config = dict(
    num_hidden_layers=10,
    hidden_size=320,
    n_experts=24,
    experts_per_token=2,
    d_expert=160,
    d_shared_expert=128,
    hidden_act='swiglu',
    moe_layers=[1, 2, 3, 4, 5, 6, 7, 8, 9],
    router_score='softmax',
    normalize_top_k=True,
    routed_scale=1.41,
    balance_loss=0.0197,
    balance_bias=False,
    router_logit_norm=1.0,
    shared_expert_gate=True,
    init_std_router=0.0317,
    lr_router=0.00111,
    vocab_size=15393,
    norm='rmsnorm',
    norm_eps=1e-05,
    tie_word_embeddings=True,
    optimizer='adamw',
    learning_rate=0.00176,
    beta1=0.9,
    beta2=0.99,
    batch_tokens=65536,
    max_seq_len=1024,
    train_tokens=322000000,
    max_steps=4914,
    dataset='wikipedia_en',
)
Below are experts of layer 3 (counted from 0) of a mixture-of-experts language model. Rows are named router (the router's row for the expert), down (a neuron's output weights, with its number) and show model dimensions 128-191. Each number is 128 + 32 x the weight over its row's rms, rounded and kept within 0 to 255. Numbers have three digits each.
Before each expert's rows: a language model's description of what the expert responds to. This comes from a sample of Wikipedia text that the model never trained on.

# expert 18
Line breaks, table row pipes, list dashes and leading year digits starting rows in infoboxes, lists and tables, like 1876, 1939.
router:138137145092170143110081185139131136177135141143155114115108216131092115175122073055121157140167096135139096120141112161103124101163112164075143110119153122177125149103051151090086069124139104
down0:107160150036164089135122103138093135135133123164109138083174142159068156108115161161145100076145081103103131099102098122128146103129130052175134126115122124068103176105191090131169138055183161
down1:123138154120114108092130099155085173130098173117135151102119116158107136174121089148094187127188211165148145150137157091132147122176086150173159116090110150150088119182153074105085197082134088
down2:124144094122133168094116178137133085085103104141073174082103131187050157117141066140173164140134138131121152128108077121131192098155106150090121103158125068144104150138077147158108197114147128
down3:102117168095106171115139102142106107131062132160083164133134121081122112086170097135235151119151112076138105126138133195105144098106123122084077117126147234066150174112182183147104126153130156
down4:106145135170103174123116136142149125087098128127176127109133100160106127107133133120084129107100159151121210109129110145097132147092140086121086103114084131103147019145092130118054114135178124

# expert 1
Word pieces and pipes inside sports tables, race results and infoboxes, such as the end of Essendon, Ret, year digits 012, 019.
router:144127109129114101136082143081156172123105102185114185102144164081164089145114169101164149158205131158105130130176138144077173147109109155096096102131177130080126120123102161125096121137159206
down0:169139136095108151136097117117117118145171189137100153112130103099089182090154130148115133135175115147127094125124148124108129127128083130120224132123117145098121159170156122105182135116178145
down1:139120120116131140062126086121085105145114074143131099157104061135138167100124113054165111164126202100150112106151131212100157144088184086071160156106129105112090149114153161132108103148147164
down2:168102125100129137160105134179157087166086113106169205149123109101112173147154138121090137123092170088094153128130178131082126068082130122182132095130131091096109058078161154125093153145128120
down3:183134157142125151141081082139131101121124186143167154154144137100123097123058103124107130142115151114197139101112153133120149114105079161211155096119147183149068150146122133128094105102095174
down4:104113119129108112170185099107114101137124187093129155154119153139179160135132109130160185173144111174136083157098099130112070115185153144149143153160085159143141131106058148145156087149153073

# expert 20
Suffixes -ed and -ing and following function words like was, as, by, from, to, e.g. rejected from, weathering.
router:070146113107084145116104151120116119114117130159147124174132155116115077162140119106133103104153140127138159097129115132177104108179167118132128140123164138101139185152145142154113136150074156
down0:093123152067153169108124102101128036143134099195084168096128127136140091158074174117095136140072106164117113110165162089100164104078152179123149130165136095179078105141146091104107111128166091
down1:078077194085096117165107146150197106084124156124130149123147157128106094162132147139164185077085136084125135105196055171151135135156055148137062114134115111181141107159158139144145106183109124
down2:144100128097115144140126102085087151167115065130195088141134173113109193164151136143121149145102111125098075132109113115117087119143130131140137108120151131120143197158218195160171121134131145
down3:105114149082113131113133146118115143153205081067117104129162167142171173131101126176171125084166162127090173158173078171108093101154116118054154124125123096120096118102072175161133128172117182
down4:113131094102134128122134185169156147139133186118113116108081099148148188090080182123112104110179139123114098111165128154093062158121139154111139103134088153111122148087159116145088051157196116

# expert 4
Sentence-initial The or This and possessives like his, her, their, plus table pipes after a cell value.
router:138115157148154164160116162126146156123189136143157093168152113090089123098129126169075112149154105129168048141150086121069153119134180219153101144129068120129139123101147041124133176125169053
down0:110109080216096096147130167128166106091110121138156058122104210157169183160095095116127079154073110144197141099128190155084130156083129152089107098145139112121132149117129117083150154069142103
down1:119179215119164122114105121131111096066114175107133160134092140179189128142149179070154125128089153105155111137153110115144120089137105097142141145143169136092149167108111150173073161118107079
down2:112160181128146121112082112177176118150182188130135130124133108085116114188126144164113063204131116145198119163157107098140159138111115162173139098118107148102117123098140161129093117127153127
down3:160145131085120115101137096162126144175099107133143115094125081134112115144146145116114134164172136177127094119105131093166204117121130138167166124092147154121123052102115166184114153093121155
down4:101152152117196077088164073098117146124111073145078160184157110165122153066125126099138122152135106148175142126138070138094154106090138174114099131099160093134104091157127151077108113120151148

# expert 9
Inner syllables of Latin taxonomic names, personal and place names, and infobox labels, such as Pass-er-iformes, Clov-is, Commun-ist, Nov-ember.
router:111149147097155160059117109148204112153145085180148143161188133137167111136161130112117093120111122126124117100182135117159154126153060111088167111148166123118109106054123211072140126108130091
down0:100124124179148101174151131164144125117119135118143091143121136198082139141133149138085172103158175113101125110133147150103060087042110141136093162078126058102099125052098133183145100131108125
down1:113155134207128128164120146142111157155172134129144105151126104112151111145154120147117101125127107172103160092110122155132146155174137126136115042156165149141112106129081191133122121129180086
down2:091096136147137116156095086162122107186180145086072135136103118119121100148105091132170106119095099198112026110212145148096143106132087149102125168098170137170062135093178077143186076126115187
down3:178191138162086057154110109094131122092173120154125133076102202081101115142113080167144114138082121205136138116108130106086122139136172139154112089113063094143107098098109126092121196123124150
down4:115088190133142112079138161129123176154185178157146168134118136112130078157096139130102035096118151086137132163078109162130131123227133115128170157117150137123097120156111091175181141208131120

# expert 16
Inner fragments of foreign or compound words, such as up in Einsatzgruppe or Truppenamt, pur in Kharagpur, ers.
router:098153136129120089117198161117138146085117181119137198062072173115132153140150141153140150147078079181147051170141113160161167128157148125139120194151106137114131107087151081093139156100109141
down0:094136147121107093135142140149144130162120144186114162150138114087050103154097130119098139071089109115218127125092124166165131119156135100088123134098190099123107091143082100106136126135131099
down1:152089075096163077045098103207163110142117116119132205137083196137141149139138145073155142094116127121186113112206168148089110159141123151133152126150103076135179126069115128099139133109103154
down2:144146102138089132165135108122135106118118186095101142105105065178178165102166089123187189150161145110130079098124150099091172157124124143136133125139152118175133132131070165127136133087120175
down3:113108110107162091091192142123161105116119110151082117154110141181096084137170199132106155110138112122117154169153122106089109169140134086153143130116195175148114121179166124146128129145110099
down4:132150100044139105142082129076154107166161140145112159162176140185119094154133230091078128077102163035163142105118101115132119105112132147099131142093130092151079116160137132126087095141118083